Experts of a small language model.
Experts: 4 picks a token, a softmax router.
Training: a variant of SOAP for the experts, 390M tokens.
Below are experts of layer 5 (counted from 0) of a mixture-of-experts language model. Rows are named router (the router's row for the expert), down (a neuron's output weights, with its number) and show model dimensions 0-255. Each number is 200 + 20 x the weight over its row's rms, rounded and kept within 0 to 999.
Before each expert's rows: a language model's description of what the expert responds to. This comes from a sample of Wikipedia text that the model never trained on.

# expert 24
What it handles: Final pieces of surnames, place names and compounds, like -town, -burgh, -stone, -fielder, Cow-an, Rock-ef-eller, often just before a comma or parenthesis.
router,182,173,214,222,196,223,177,193,231,177,203,186,172,184,230,225,201,194,161,197,183,184,185,167,231,211,226,244,179,204,177,195,209,186,188,194,200,208,230,235,233,168,228,186,181,182,208,242,191,203,199,198,252,194,192,213,178,224,173,229,208,193,193,219,189,223,191,204,229,189,190,228,221,161,208,175,182,200,221,210,224,250,210,162,229,217,182,192,210,208,181,223,206,179,188,222,208,204,227,191,214,168,180,197,193,175,223,199,199,192,214,195,175,160,208,214,199,235,228,199,179,209,188,213,175,191,183,202,178,207,197,199,229,189,226,188,211,193,174,201,202,238,191,213,204,207,191,217,201,200,213,240,171,210,220,175,211,202,221,202,238,212,200,203,210,192,218,190,209,183,196,190,215,201,238,194,200,206,194,212,217,175,226,172,180,198,184,179,192,206,172,181,211,215,178,191,230,191,174,216,195,197,237,209,172,173,230,233,220,225,230,211,193,197,180,197,224,170,180,171,190,255,198,186,193,173,205,242,225,202,194,211,175,171,170,228,189,191,192,220,220,223,180,198,169,215,204,195,220,182,232,226,208,191,219,212
down1,210,204,188,181,201,169,225,208,226,210,187,217,209,217,216,204,186,179,220,221,196,190,200,205,212,200,194,204,213,227,227,181,205,233,195,194,202,195,189,185,183,152,181,183,181,190,194,210,208,185,231,188,190,171,152,194,207,206,212,205,180,211,189,203,204,178,165,188,190,194,202,190,205,225,189,195,211,213,194,179,158,209,199,199,187,210,208,211,214,172,196,215,205,214,188,211,200,198,190,187,188,197,174,205,174,190,178,220,215,201,171,161,199,185,180,251,229,219,219,239,212,238,247,205,213,196,202,192,207,241,188,236,196,190,152,216,173,199,199,174,196,193,165,178,215,211,226,194,176,181,155,160,217,146,160,196,220,200,184,222,196,163,163,204,230,236,180,213,202,205,192,200,158,181,210,191,173,199,188,239,213,193,203,197,234,163,225,224,167,172,237,199,220,204,209,186,190,194,204,213,211,181,208,172,210,210,216,214,237,243,180,222,197,173,217,233,223,226,199,208,190,205,174,222,215,183,198,199,209,203,190,181,207,165,199,189,211,199,222,170,202,158,204,182,244,216,188,224,213,206,208,183,197,184,211,216
down2,215,182,218,188,192,201,234,199,193,192,190,203,192,218,178,200,192,157,200,170,248,172,219,204,175,183,192,211,205,213,191,222,199,196,189,209,173,203,192,205,249,222,223,197,165,189,197,232,192,185,230,225,198,158,249,201,192,210,205,203,191,231,208,233,183,199,218,197,206,205,217,197,227,203,194,218,202,168,192,209,224,201,211,173,219,216,183,189,225,173,187,221,182,205,190,204,213,205,219,187,172,224,225,215,184,224,227,201,209,186,180,205,203,199,189,201,221,218,211,207,181,203,187,226,179,189,234,182,192,182,238,224,212,214,211,209,212,195,239,190,218,232,199,179,219,182,196,199,223,193,232,239,192,181,199,190,169,224,213,203,234,174,167,212,160,219,189,204,206,201,225,243,224,173,175,140,224,197,216,189,199,230,199,193,217,196,218,183,188,183,225,194,175,211,194,213,212,144,187,202,196,137,214,192,185,214,174,205,202,213,190,221,234,213,206,205,194,203,230,203,159,169,161,161,184,205,230,209,196,216,209,190,205,177,210,215,191,222,221,216,190,220,206,178,180,177,162,193,177,196,207,210,180,219,231,219
down3,182,211,183,219,204,223,201,218,197,204,220,186,204,185,172,183,212,188,169,187,201,191,177,214,184,229,213,213,201,211,222,217,175,212,196,199,198,213,202,231,176,252,217,205,207,190,174,195,208,194,226,171,210,158,200,194,245,178,186,223,208,180,184,188,208,164,161,198,217,208,210,194,223,190,198,171,189,176,211,203,220,232,174,222,218,214,200,203,172,198,193,173,242,195,168,210,191,184,211,250,210,240,182,235,240,194,189,208,196,210,185,194,204,161,194,188,187,165,182,175,229,217,217,181,171,204,205,212,224,221,193,210,217,176,146,225,164,174,230,196,185,202,212,180,210,210,198,233,198,214,192,202,203,216,218,221,203,196,202,180,207,207,190,191,170,182,197,205,197,218,212,187,245,212,194,209,240,205,196,212,167,186,218,186,202,195,213,204,193,262,149,171,221,212,217,204,219,212,222,205,191,230,213,201,234,178,198,224,216,189,207,226,214,241,205,195,210,200,176,190,194,170,204,190,203,187,141,217,216,189,190,227,252,197,199,209,196,196,185,201,192,242,204,191,195,211,202,196,204,190,206,244,181,220,220,198
down4,203,181,176,234,187,198,153,188,226,214,164,191,253,211,197,188,180,201,202,157,168,217,175,159,212,170,225,188,190,209,218,181,220,200,157,194,215,193,191,220,193,206,203,217,202,212,223,198,219,185,203,212,205,266,185,188,204,193,179,221,187,221,210,217,205,205,179,225,211,226,202,195,193,229,181,171,218,188,208,196,196,203,163,218,235,189,186,187,175,224,225,185,232,197,163,247,194,182,217,215,185,229,203,203,218,206,169,201,198,197,189,202,162,199,207,183,217,193,206,197,193,192,166,206,224,201,188,173,214,211,183,220,172,203,173,213,179,184,208,185,223,212,187,168,210,183,234,176,198,215,187,225,213,186,202,219,214,166,205,216,190,186,200,196,207,185,213,237,192,214,206,213,199,200,227,188,219,221,186,208,219,212,204,182,205,224,203,172,218,208,214,228,189,205,185,174,168,207,197,193,209,226,209,152,156,184,186,229,202,201,194,196,170,226,159,192,202,201,206,199,193,153,211,206,209,199,176,221,196,180,222,216,202,235,231,205,239,189,184,235,224,214,237,209,155,217,216,178,215,213,186,210,196,160,179,185
down5,185,190,172,192,197,191,194,171,194,178,199,147,239,213,203,197,192,175,227,207,237,223,191,180,183,172,162,225,163,199,206,180,209,188,196,175,194,174,178,230,183,175,230,203,223,209,182,203,188,186,225,212,191,247,212,172,195,211,173,190,187,210,197,179,196,243,201,195,185,182,176,170,173,175,188,187,213,222,229,219,202,194,174,185,196,206,181,169,155,216,216,191,225,199,198,188,173,182,190,193,210,204,197,181,220,215,210,176,215,214,169,197,210,176,210,215,209,209,133,198,207,214,187,204,180,189,193,181,223,215,176,227,210,195,196,192,205,216,207,185,217,184,157,224,197,233,207,197,222,226,160,204,227,198,198,186,191,217,189,207,189,223,193,210,223,226,175,188,199,216,187,213,164,194,188,175,153,191,174,224,150,180,241,180,214,215,216,181,229,153,197,164,185,184,206,185,196,191,211,206,213,229,219,209,206,194,195,231,197,194,177,200,228,159,182,203,216,200,194,218,201,196,194,226,212,166,168,199,208,190,207,205,188,234,176,200,177,206,187,199,229,182,170,213,214,206,176,177,179,207,175,206,231,181,203,187
down6,227,192,181,242,206,184,210,221,212,176,192,191,186,192,205,200,193,194,258,222,221,187,225,208,198,212,191,203,223,209,187,199,222,212,169,206,257,163,223,203,203,172,196,212,195,189,171,196,235,209,181,201,241,165,188,242,197,207,172,207,232,197,235,165,159,190,175,213,214,209,198,191,212,196,215,214,210,179,209,180,180,191,186,163,205,193,149,196,216,146,222,188,218,204,205,236,197,183,208,219,188,220,192,212,177,216,196,190,218,178,174,201,218,190,171,206,185,207,239,169,207,182,185,197,212,182,191,183,214,186,218,241,212,212,210,184,213,215,233,167,199,182,217,216,165,196,239,176,193,186,231,224,215,208,201,187,197,232,176,171,243,198,195,211,236,227,237,193,211,201,212,209,183,245,233,235,209,172,186,198,203,198,206,195,200,208,225,191,207,195,187,208,216,200,180,200,203,218,210,202,230,198,200,213,213,173,203,212,231,231,206,194,212,212,214,162,203,237,184,212,199,194,217,184,199,200,239,177,197,226,174,194,218,188,174,195,234,220,207,156,204,210,194,207,211,196,204,204,231,199,196,174,212,223,206,190
down7,205,159,193,148,184,200,206,236,208,230,193,210,234,194,232,208,194,164,204,175,181,214,197,219,181,207,221,205,219,233,198,177,200,180,222,194,196,175,190,190,230,218,192,196,226,194,242,205,160,178,210,193,188,190,215,203,191,218,186,201,197,207,184,179,212,196,184,202,187,214,176,204,203,179,210,206,215,174,212,215,205,177,192,196,201,228,186,197,245,235,211,231,204,171,218,183,194,211,199,225,213,197,173,207,225,229,192,235,229,212,235,215,214,164,193,214,198,193,186,168,210,228,181,227,173,211,192,199,241,202,210,218,173,170,200,175,197,174,190,202,194,220,206,187,172,200,198,185,198,146,247,152,225,168,238,172,173,196,205,201,211,137,186,196,199,198,182,196,197,193,239,210,194,184,188,206,199,179,187,189,173,224,211,204,248,247,171,194,218,173,184,197,196,179,184,220,195,179,220,191,198,185,191,205,232,198,223,181,205,190,225,245,204,202,182,208,203,207,179,229,207,211,204,201,179,231,169,199,179,190,187,173,212,200,223,189,174,198,188,217,188,193,189,205,205,174,218,192,179,161,194,213,203,233,197,198
down8,203,188,175,194,189,235,214,207,183,199,198,185,202,173,190,180,193,225,208,197,200,233,203,199,178,220,191,188,200,168,198,221,182,222,225,204,201,211,231,209,188,204,214,210,179,195,254,206,201,225,191,189,187,187,227,173,208,218,240,214,166,213,224,207,195,219,204,191,206,219,202,199,191,153,181,173,241,206,204,185,202,226,197,204,190,201,178,216,183,222,216,171,211,178,169,166,231,205,202,187,205,208,210,193,192,170,195,198,162,198,206,223,203,172,231,219,238,226,171,199,206,172,203,219,217,192,220,240,186,205,188,196,222,225,154,165,210,202,234,210,192,172,199,177,212,225,194,208,196,163,240,213,201,188,199,196,196,204,212,188,188,189,201,198,169,178,209,246,187,222,159,176,207,203,249,165,225,176,184,216,166,227,214,211,168,223,169,192,242,229,216,218,214,237,219,191,229,208,209,171,170,182,219,186,227,184,214,203,191,177,216,186,183,205,194,254,189,218,204,206,202,215,234,192,208,193,181,209,159,193,217,217,206,174,197,184,237,201,201,194,206,199,196,212,231,223,188,210,195,166,233,198,200,211,203,207

# expert 21
What it handles: Closing heading markers (== Matches ==), table pipes, and line breaks after sentence-final periods or parentheses, in lists and tables.
router,203,212,183,210,166,222,170,195,205,203,206,222,177,205,193,172,175,222,177,180,192,198,216,197,223,210,217,210,208,236,191,208,198,184,196,181,186,221,233,209,162,213,199,195,204,200,200,181,173,181,195,184,180,183,223,191,218,185,210,183,218,211,207,203,231,206,181,205,206,181,202,201,227,175,160,186,179,212,232,194,222,185,180,183,236,202,238,219,205,205,200,194,189,194,222,202,172,218,196,231,205,203,191,182,224,195,189,191,191,195,224,211,165,201,191,188,196,180,190,215,223,222,186,235,215,224,209,238,159,167,190,171,187,165,182,206,185,201,220,209,222,204,159,237,218,242,184,141,215,186,213,229,197,172,184,219,188,200,172,231,227,219,224,203,201,177,198,221,183,241,202,198,221,191,190,201,195,178,188,180,214,231,232,198,206,209,215,187,194,205,186,177,212,177,205,227,204,240,197,223,196,185,175,162,237,171,197,193,178,180,225,187,214,198,222,204,231,176,177,179,178,188,202,187,232,156,193,170,200,206,238,191,208,195,227,161,209,209,232,169,150,196,191,218,201,224,187,218,199,162,208,202,220,228,208,194
down0,205,235,177,189,170,195,214,248,215,187,205,183,208,254,169,209,212,211,201,255,176,218,135,199,199,243,185,181,176,216,174,229,158,204,221,198,196,156,215,212,188,210,209,242,221,227,218,220,185,194,192,186,203,162,189,207,204,188,214,187,199,212,200,168,210,197,202,186,208,198,209,232,196,212,174,207,192,144,200,175,221,164,223,193,196,171,159,217,179,219,194,194,204,209,186,213,236,185,183,178,208,192,200,185,194,211,190,179,179,195,208,201,213,243,205,186,222,188,200,193,222,180,198,209,198,237,234,225,176,216,211,192,187,197,209,202,211,233,200,186,209,181,191,143,197,192,177,208,191,182,189,210,215,206,211,186,176,193,206,172,217,190,174,215,177,225,224,185,178,179,176,217,197,213,224,202,190,184,201,209,196,192,212,190,181,174,183,206,195,225,213,207,206,194,204,184,172,231,189,198,222,213,163,194,225,185,221,213,198,196,194,200,217,189,252,219,205,187,198,211,165,194,183,187,220,235,188,226,205,182,189,208,216,186,223,187,189,149,226,209,215,194,230,189,222,178,199,203,226,175,205,208,212,194,156,219
down1,183,194,203,228,168,183,223,219,193,188,192,194,201,198,165,218,207,189,202,188,171,187,161,175,244,214,229,222,192,214,177,181,185,203,179,213,227,208,212,214,188,199,184,200,226,221,201,219,219,204,189,227,206,185,201,202,183,238,187,197,175,189,192,193,205,202,196,222,187,178,179,176,170,215,180,171,185,172,228,168,196,224,197,212,245,204,175,225,239,185,182,230,215,210,219,164,223,198,173,193,211,209,184,206,168,213,186,162,179,197,166,184,214,189,192,214,201,210,219,216,192,175,221,196,226,181,201,210,203,222,224,188,201,209,230,182,188,165,208,193,206,201,189,169,215,184,194,198,193,186,207,206,213,178,227,155,185,211,211,161,205,193,194,205,206,225,205,195,204,194,210,207,167,191,215,201,192,178,218,198,218,170,154,230,209,163,229,187,172,252,190,175,184,179,160,136,213,160,178,235,205,186,187,167,193,208,223,210,201,194,171,196,212,172,205,173,177,181,222,209,208,213,214,202,198,200,212,215,186,224,172,195,204,223,209,203,214,240,211,212,174,159,200,171,180,193,184,206,205,200,216,198,229,215,251,200
down2,223,212,189,207,171,226,210,189,202,186,202,215,183,214,231,184,202,210,211,186,174,190,200,241,236,191,195,154,225,210,197,227,211,167,209,213,207,260,188,226,154,215,201,215,211,237,158,216,178,175,213,212,152,177,229,224,214,208,216,207,181,207,176,214,186,175,187,197,220,182,205,197,212,213,196,178,229,227,205,189,200,179,181,217,234,240,176,231,203,216,211,214,208,213,196,205,223,191,210,208,225,179,208,202,189,179,221,203,206,205,204,212,226,194,236,202,201,215,200,212,197,201,206,207,203,176,209,186,235,225,216,181,240,192,217,216,215,212,182,185,212,208,191,201,156,182,190,224,178,200,222,217,180,215,224,189,160,192,228,186,206,196,183,240,190,191,177,223,220,200,194,225,195,227,174,235,207,185,211,195,223,222,198,215,197,175,187,194,202,187,213,190,183,204,238,214,220,150,160,189,231,186,218,170,198,229,176,228,208,193,176,191,192,207,212,189,193,192,204,193,170,225,205,194,223,201,210,192,219,187,182,205,208,162,157,203,211,174,195,177,189,179,192,208,228,222,191,200,181,187,204,244,152,239,208,218
down3,203,169,177,186,172,183,220,198,202,248,222,199,194,211,207,216,234,168,163,270,167,151,217,200,187,223,159,186,242,202,183,197,207,203,192,211,202,209,213,226,182,189,187,182,204,193,229,225,180,177,196,189,173,200,210,181,225,197,195,205,215,206,238,234,179,189,200,185,227,219,184,186,211,186,225,191,200,220,181,216,181,218,184,194,194,210,175,181,211,175,167,246,193,181,240,229,187,182,213,202,203,174,173,189,208,183,216,161,192,180,205,187,220,207,187,222,204,244,179,195,216,217,212,222,196,206,184,216,195,209,175,191,211,184,194,169,240,187,220,230,188,201,204,212,197,199,235,224,196,198,229,200,202,203,196,198,230,179,185,175,189,209,220,218,200,243,197,214,226,206,220,178,201,181,226,200,193,192,225,215,193,189,158,207,223,217,183,194,206,203,187,224,217,237,201,193,181,202,210,201,199,197,193,191,188,208,199,217,222,153,182,206,185,175,194,192,186,234,207,209,224,221,192,215,221,238,214,214,200,181,212,214,253,199,218,217,225,190,188,193,232,237,215,208,191,187,204,226,183,198,223,241,221,200,163,209
down4,191,221,218,190,198,188,219,182,196,178,202,247,208,191,203,196,225,210,195,168,204,170,181,172,227,204,229,217,218,224,185,227,175,188,215,201,131,202,208,193,181,190,214,205,198,213,185,172,214,189,183,227,191,188,190,181,183,205,190,177,185,216,190,196,206,214,190,207,231,205,206,209,196,186,197,201,195,177,202,177,227,212,204,202,170,176,180,209,175,196,190,198,216,192,219,192,179,167,195,234,163,217,169,211,209,200,225,173,225,221,185,180,206,212,231,198,182,189,213,204,218,201,206,223,196,233,208,189,193,217,196,166,201,220,216,225,173,170,161,225,233,187,186,241,198,213,197,168,151,216,171,224,188,207,216,227,196,181,204,202,189,205,205,169,214,179,191,220,216,211,171,217,207,179,180,188,170,177,172,167,210,241,229,202,239,237,200,165,210,238,229,209,209,185,172,179,212,215,233,175,220,213,211,200,222,212,176,216,219,194,230,196,202,202,164,214,176,213,210,201,169,221,210,206,175,184,182,200,188,200,212,192,187,196,230,169,181,192,148,192,159,175,171,203,191,237,190,216,209,193,179,203,210,186,177,234
down5,211,215,214,217,197,188,207,218,146,191,178,237,181,193,178,202,178,218,190,168,205,164,179,206,169,168,190,191,173,200,196,178,171,212,169,216,159,217,185,190,189,172,206,194,159,180,204,199,198,233,200,219,198,176,214,199,217,204,240,177,221,197,199,223,189,191,211,201,207,206,192,199,204,193,224,200,204,167,203,225,250,162,200,231,225,222,202,170,206,218,202,220,221,201,220,200,192,193,209,202,211,222,196,189,193,198,193,220,171,199,205,198,222,188,198,160,208,186,237,176,233,201,182,235,213,184,185,232,194,182,164,170,196,204,192,186,209,191,183,199,190,198,225,237,194,180,165,203,186,182,179,217,215,202,205,223,211,187,208,178,206,199,164,192,185,210,186,175,211,193,218,235,215,166,182,223,156,238,187,173,208,234,180,179,210,208,192,187,196,239,192,194,215,190,190,221,179,197,225,241,189,186,194,209,192,171,234,221,211,192,207,217,214,183,196,184,198,206,190,223,216,168,195,165,190,244,187,203,192,248,209,192,188,203,211,225,193,192,212,199,163,187,175,162,194,186,198,171,245,231,229,167,206,181,235,196
down6,198,208,191,183,172,209,167,181,235,190,212,190,211,189,218,219,231,202,171,236,231,173,198,228,166,213,192,183,235,186,182,203,152,209,218,212,210,209,230,189,201,188,183,189,213,217,203,196,197,183,184,221,205,211,192,189,202,170,210,199,206,223,189,208,160,204,175,191,169,227,204,189,187,218,238,208,217,248,200,196,212,192,179,209,200,221,222,171,211,213,160,181,168,204,189,179,214,199,176,165,190,212,199,170,214,167,190,190,206,192,171,206,181,200,177,211,215,204,170,218,192,156,231,229,199,175,170,172,227,194,223,183,175,199,218,189,181,225,168,202,180,197,196,191,177,202,201,169,203,186,221,146,175,174,214,219,214,199,222,240,185,163,204,195,195,197,169,169,188,219,194,208,204,204,186,224,215,226,214,181,182,200,207,185,172,198,215,177,159,196,189,209,198,230,222,199,185,208,202,170,189,213,196,185,194,194,206,228,196,223,198,164,183,211,206,189,224,225,257,181,172,192,233,181,202,177,208,222,194,212,174,212,161,157,155,227,200,201,194,192,221,184,195,202,183,199,199,182,217,194,183,197,172,188,197,164
down7,192,203,164,221,195,198,191,171,230,176,191,167,206,209,218,212,163,188,224,242,171,211,174,214,185,196,177,193,169,239,177,203,223,233,207,225,229,163,203,217,214,150,196,198,202,192,218,169,213,228,196,203,204,210,196,198,236,221,204,200,180,167,218,198,200,224,223,227,184,192,175,185,175,220,145,210,181,174,224,208,228,218,192,176,226,221,206,210,185,218,193,203,184,164,168,177,206,201,212,226,208,191,180,179,216,225,162,209,194,189,210,180,203,205,186,232,225,191,209,198,214,191,186,221,164,211,225,190,172,191,214,202,199,210,173,168,212,223,194,183,162,194,188,211,177,210,199,194,200,173,219,246,151,175,224,210,191,212,205,224,192,248,224,212,191,220,184,192,196,200,196,197,207,208,194,181,171,208,186,197,174,204,215,203,202,191,178,180,215,216,183,198,199,181,157,182,201,194,208,212,224,230,182,181,248,209,187,203,190,211,204,197,225,189,195,154,220,225,221,154,197,182,183,211,222,210,191,167,193,187,236,204,200,190,232,226,207,236,213,190,225,202,179,201,211,193,192,188,228,179,227,194,196,203,202,184

# expert 51
What it handles: Second or middle pieces of split words, like al-co-hol, ch-anc-ellor, Cinc-inn-ati, Arl-ington, m-ilit-ants.
router,189,215,218,196,190,158,176,215,228,203,198,173,217,200,192,189,197,169,192,190,216,217,191,215,215,204,212,197,221,187,222,203,196,242,243,175,161,161,190,222,166,218,178,204,204,212,212,221,216,175,183,186,201,186,199,215,231,196,205,177,195,207,185,197,163,178,205,185,195,211,153,200,189,192,220,200,214,187,221,211,177,186,224,205,208,211,166,168,222,190,178,209,151,201,244,248,211,194,198,235,197,196,158,147,194,170,176,219,206,196,188,200,229,205,205,240,203,228,168,203,205,200,242,153,232,229,202,182,220,181,218,178,182,185,186,176,204,208,209,193,171,193,238,175,208,190,221,182,201,192,202,194,220,201,196,177,213,221,192,192,181,183,218,193,226,210,171,193,196,228,197,193,219,169,203,164,172,209,171,183,170,208,229,233,172,185,185,207,236,198,211,235,208,169,192,187,183,173,234,184,201,162,212,212,205,187,185,173,209,211,203,193,188,161,208,185,222,183,203,200,217,224,184,226,192,214,177,197,202,201,227,211,182,225,178,221,187,207,171,208,227,218,189,180,192,207,213,206,226,196,197,198,213,180,221,207
down0,216,193,204,198,192,195,190,229,228,228,182,187,196,197,176,234,202,194,172,207,160,191,181,217,204,200,173,217,228,179,200,208,209,180,198,187,195,189,179,221,182,191,211,193,170,248,221,209,164,183,197,182,188,234,209,197,189,188,195,194,217,199,210,207,228,184,210,234,204,186,190,226,199,198,192,179,187,202,208,177,175,212,204,161,192,190,225,176,199,177,192,196,239,210,177,197,210,184,195,181,195,217,210,183,166,215,195,182,205,198,173,211,185,216,196,199,225,195,186,234,173,189,244,185,202,151,185,189,246,207,198,223,162,188,170,211,195,202,174,194,225,192,205,195,158,211,190,200,258,214,224,182,199,197,201,201,176,191,168,219,195,187,206,199,219,182,223,187,206,209,177,213,176,198,214,183,215,220,206,246,207,199,147,223,229,213,186,157,176,259,170,191,200,202,229,254,221,217,152,213,217,184,179,244,215,186,211,195,168,194,213,174,191,220,192,210,219,220,183,213,178,204,220,225,183,212,175,206,172,205,215,166,234,202,209,212,192,231,208,212,205,188,195,226,224,170,183,188,215,191,194,197,196,207,186,221
down1,182,205,191,211,131,230,185,174,209,202,205,158,201,201,230,224,229,181,221,187,197,194,162,193,213,182,169,202,183,203,240,143,182,208,193,218,232,193,188,188,197,199,185,199,228,231,220,222,194,196,192,209,226,216,206,157,196,183,193,190,211,224,192,189,212,189,199,182,235,261,182,191,189,155,172,204,179,192,204,207,190,214,185,216,192,212,200,209,189,177,213,204,211,207,208,197,212,203,231,199,207,179,183,187,224,198,213,186,210,200,203,198,187,200,204,184,170,185,214,237,179,191,192,201,217,206,213,209,194,192,201,182,166,183,180,205,173,224,206,220,220,198,194,198,210,203,241,181,201,161,202,163,246,186,172,223,205,209,186,228,186,161,217,195,227,184,200,210,170,194,189,176,196,235,162,193,186,218,217,194,223,196,188,188,188,222,207,181,208,188,219,199,240,232,171,207,211,188,193,224,212,210,189,193,203,192,167,210,154,172,192,204,172,194,197,197,246,185,194,170,193,233,174,201,184,200,169,189,232,202,196,208,214,199,171,195,233,202,213,199,214,208,197,239,191,211,222,179,190,248,179,177,234,234,211,189
down2,189,226,178,194,211,177,173,172,223,203,189,237,210,162,216,198,208,217,198,189,217,191,188,189,234,159,214,214,227,176,191,214,209,158,168,190,245,204,202,212,201,207,196,175,213,187,165,173,212,188,225,186,203,176,211,200,207,244,211,194,188,233,204,192,203,190,183,225,174,211,175,195,173,220,238,166,207,175,183,217,222,218,191,203,227,173,173,216,187,198,201,196,198,211,210,200,176,197,189,214,193,168,224,199,188,223,221,191,224,169,174,215,234,197,168,234,181,244,203,183,184,240,194,216,203,196,218,197,228,181,195,196,228,164,182,215,200,184,180,152,158,212,191,206,177,200,178,178,207,237,174,203,203,258,219,175,180,231,184,194,207,181,198,179,221,178,179,179,199,193,188,201,199,233,201,208,185,232,240,213,178,215,196,193,200,213,164,202,234,188,172,197,192,210,189,194,195,196,228,189,223,184,203,185,172,209,215,178,221,182,221,210,222,188,162,198,197,220,207,225,194,192,170,174,197,180,194,213,203,208,215,170,218,202,203,218,197,162,207,243,182,206,213,178,204,202,182,163,184,218,189,186,217,215,183,194
down3,216,195,201,191,222,193,209,195,203,185,218,215,212,190,225,228,211,193,226,197,220,193,230,213,209,217,211,225,184,211,190,202,213,193,256,206,192,217,190,218,206,206,210,174,196,189,203,207,171,214,208,235,219,191,160,228,224,219,204,206,194,181,193,206,209,236,214,186,184,162,176,186,172,174,226,203,193,193,230,189,198,188,187,204,202,181,144,188,185,215,188,223,188,214,175,172,178,187,212,186,198,201,170,209,220,166,207,201,179,190,196,201,209,199,149,175,204,212,245,184,207,218,193,224,190,205,206,153,168,224,196,195,193,205,216,230,226,179,235,181,167,212,183,156,189,201,210,210,168,182,198,183,215,175,210,184,223,186,160,213,213,170,180,202,234,212,190,187,235,178,221,197,169,215,193,155,175,180,206,187,219,180,169,225,150,167,240,201,206,202,193,164,196,219,217,171,185,180,191,179,229,196,208,197,165,199,222,245,223,200,196,185,196,213,221,213,185,229,164,215,161,175,220,180,196,173,224,178,194,196,212,214,225,199,213,207,176,211,191,213,175,220,206,191,178,191,205,195,200,199,189,192,185,235,219,212
down4,213,171,198,196,173,215,234,211,198,180,227,212,210,215,184,203,222,226,163,191,181,237,232,195,220,209,175,200,205,216,171,242,197,193,198,220,189,173,210,188,178,209,227,199,206,218,207,187,185,204,195,193,189,209,188,191,214,201,169,179,170,211,191,181,197,191,177,195,253,164,205,215,170,205,187,189,189,211,180,204,190,204,231,189,196,218,193,210,206,213,198,195,187,215,216,209,216,205,158,195,202,197,160,227,240,178,194,144,192,206,200,177,173,210,182,184,210,175,169,180,204,191,176,178,201,198,199,222,215,174,188,210,190,190,191,186,201,190,184,207,227,217,201,247,166,204,168,205,201,191,189,208,175,151,217,235,183,207,181,214,196,201,229,169,194,222,187,193,171,216,220,160,181,202,192,200,224,185,195,190,210,203,138,229,184,174,169,204,181,198,226,175,164,166,183,188,219,218,208,225,212,195,237,191,185,173,218,183,216,178,203,195,171,220,192,185,175,227,189,217,196,181,221,207,229,201,216,193,166,212,181,237,239,193,192,234,201,213,200,194,224,191,147,200,175,206,239,216,219,195,177,203,186,192,217,210
down5,205,216,225,202,199,210,198,175,214,199,221,206,213,199,229,235,161,175,194,205,222,196,188,228,165,211,234,199,226,197,177,155,177,201,188,199,245,190,180,199,183,199,228,208,175,204,202,179,243,198,211,197,203,200,189,201,222,196,173,214,226,204,173,181,222,214,211,198,213,183,206,197,154,208,205,211,174,224,217,197,203,200,205,170,224,225,181,228,217,212,179,224,183,196,204,184,162,223,193,207,219,204,174,203,221,183,166,160,211,217,183,228,239,209,172,197,183,193,199,185,182,229,202,215,215,188,208,195,247,195,163,175,202,209,252,187,177,219,222,131,186,224,203,188,157,174,239,183,184,192,201,187,210,199,190,214,224,240,185,180,218,192,222,206,220,192,189,160,191,230,190,205,195,221,191,197,193,202,189,178,183,212,197,205,195,213,205,249,161,197,208,231,194,206,184,232,217,219,205,207,202,198,196,226,204,216,217,199,216,190,217,233,206,220,170,188,230,184,193,212,186,211,190,222,195,187,201,208,214,169,178,222,215,200,182,201,169,234,197,190,212,185,209,181,200,199,217,162,162,235,191,182,197,190,210,167
down6,225,195,184,192,199,197,220,226,176,232,235,184,160,193,209,176,185,226,218,175,170,223,191,190,182,227,228,192,194,196,195,217,188,203,238,213,198,221,193,246,201,178,181,188,192,193,211,170,211,178,189,170,193,208,247,223,174,220,172,219,182,163,208,210,175,202,230,205,207,178,223,223,212,200,192,176,215,160,205,204,215,206,182,212,206,205,216,207,228,186,191,198,195,212,235,156,217,200,201,194,215,151,209,177,215,194,236,218,181,199,237,199,193,210,166,190,214,189,208,214,182,212,197,172,193,184,159,193,213,211,240,195,215,148,229,193,200,188,194,213,208,211,180,205,236,209,179,206,188,192,212,210,200,188,223,183,193,189,174,198,229,221,195,200,195,187,173,206,169,203,192,200,215,221,194,202,221,209,238,175,182,210,213,193,194,199,174,172,210,198,163,175,225,189,253,195,199,181,214,170,167,234,221,214,181,189,204,212,208,186,215,161,230,188,201,241,184,198,190,196,212,220,214,194,239,197,177,210,201,196,221,177,183,168,212,201,169,201,208,220,242,186,258,207,208,208,180,173,166,210,204,195,209,184,210,213
down7,193,185,200,176,199,235,222,183,198,195,176,195,186,194,218,223,177,195,182,183,167,173,196,199,169,168,217,169,234,186,189,180,205,186,206,204,182,232,195,222,219,182,233,181,203,195,237,219,214,185,204,197,185,194,192,209,204,220,229,204,216,170,177,154,166,170,202,196,217,229,190,234,185,198,177,179,228,227,186,178,183,186,199,211,173,238,204,200,239,237,216,215,207,202,213,211,208,190,170,192,211,210,237,169,205,213,187,166,202,190,194,193,182,194,222,196,175,170,190,161,184,214,212,177,223,200,170,185,183,194,208,251,171,209,170,172,197,190,210,193,176,205,235,193,238,192,244,210,166,185,179,217,220,199,220,181,177,233,228,202,216,201,225,231,232,170,197,194,210,209,224,206,209,259,237,207,194,202,193,206,181,200,208,189,187,197,230,208,190,207,176,220,214,196,188,217,207,203,177,194,225,168,202,221,202,213,207,189,192,206,199,258,181,205,213,198,194,167,202,184,168,173,195,189,182,179,248,225,182,179,204,175,226,181,173,196,193,194,210,200,203,213,210,203,197,182,211,185,221,182,233,186,202,173,199,196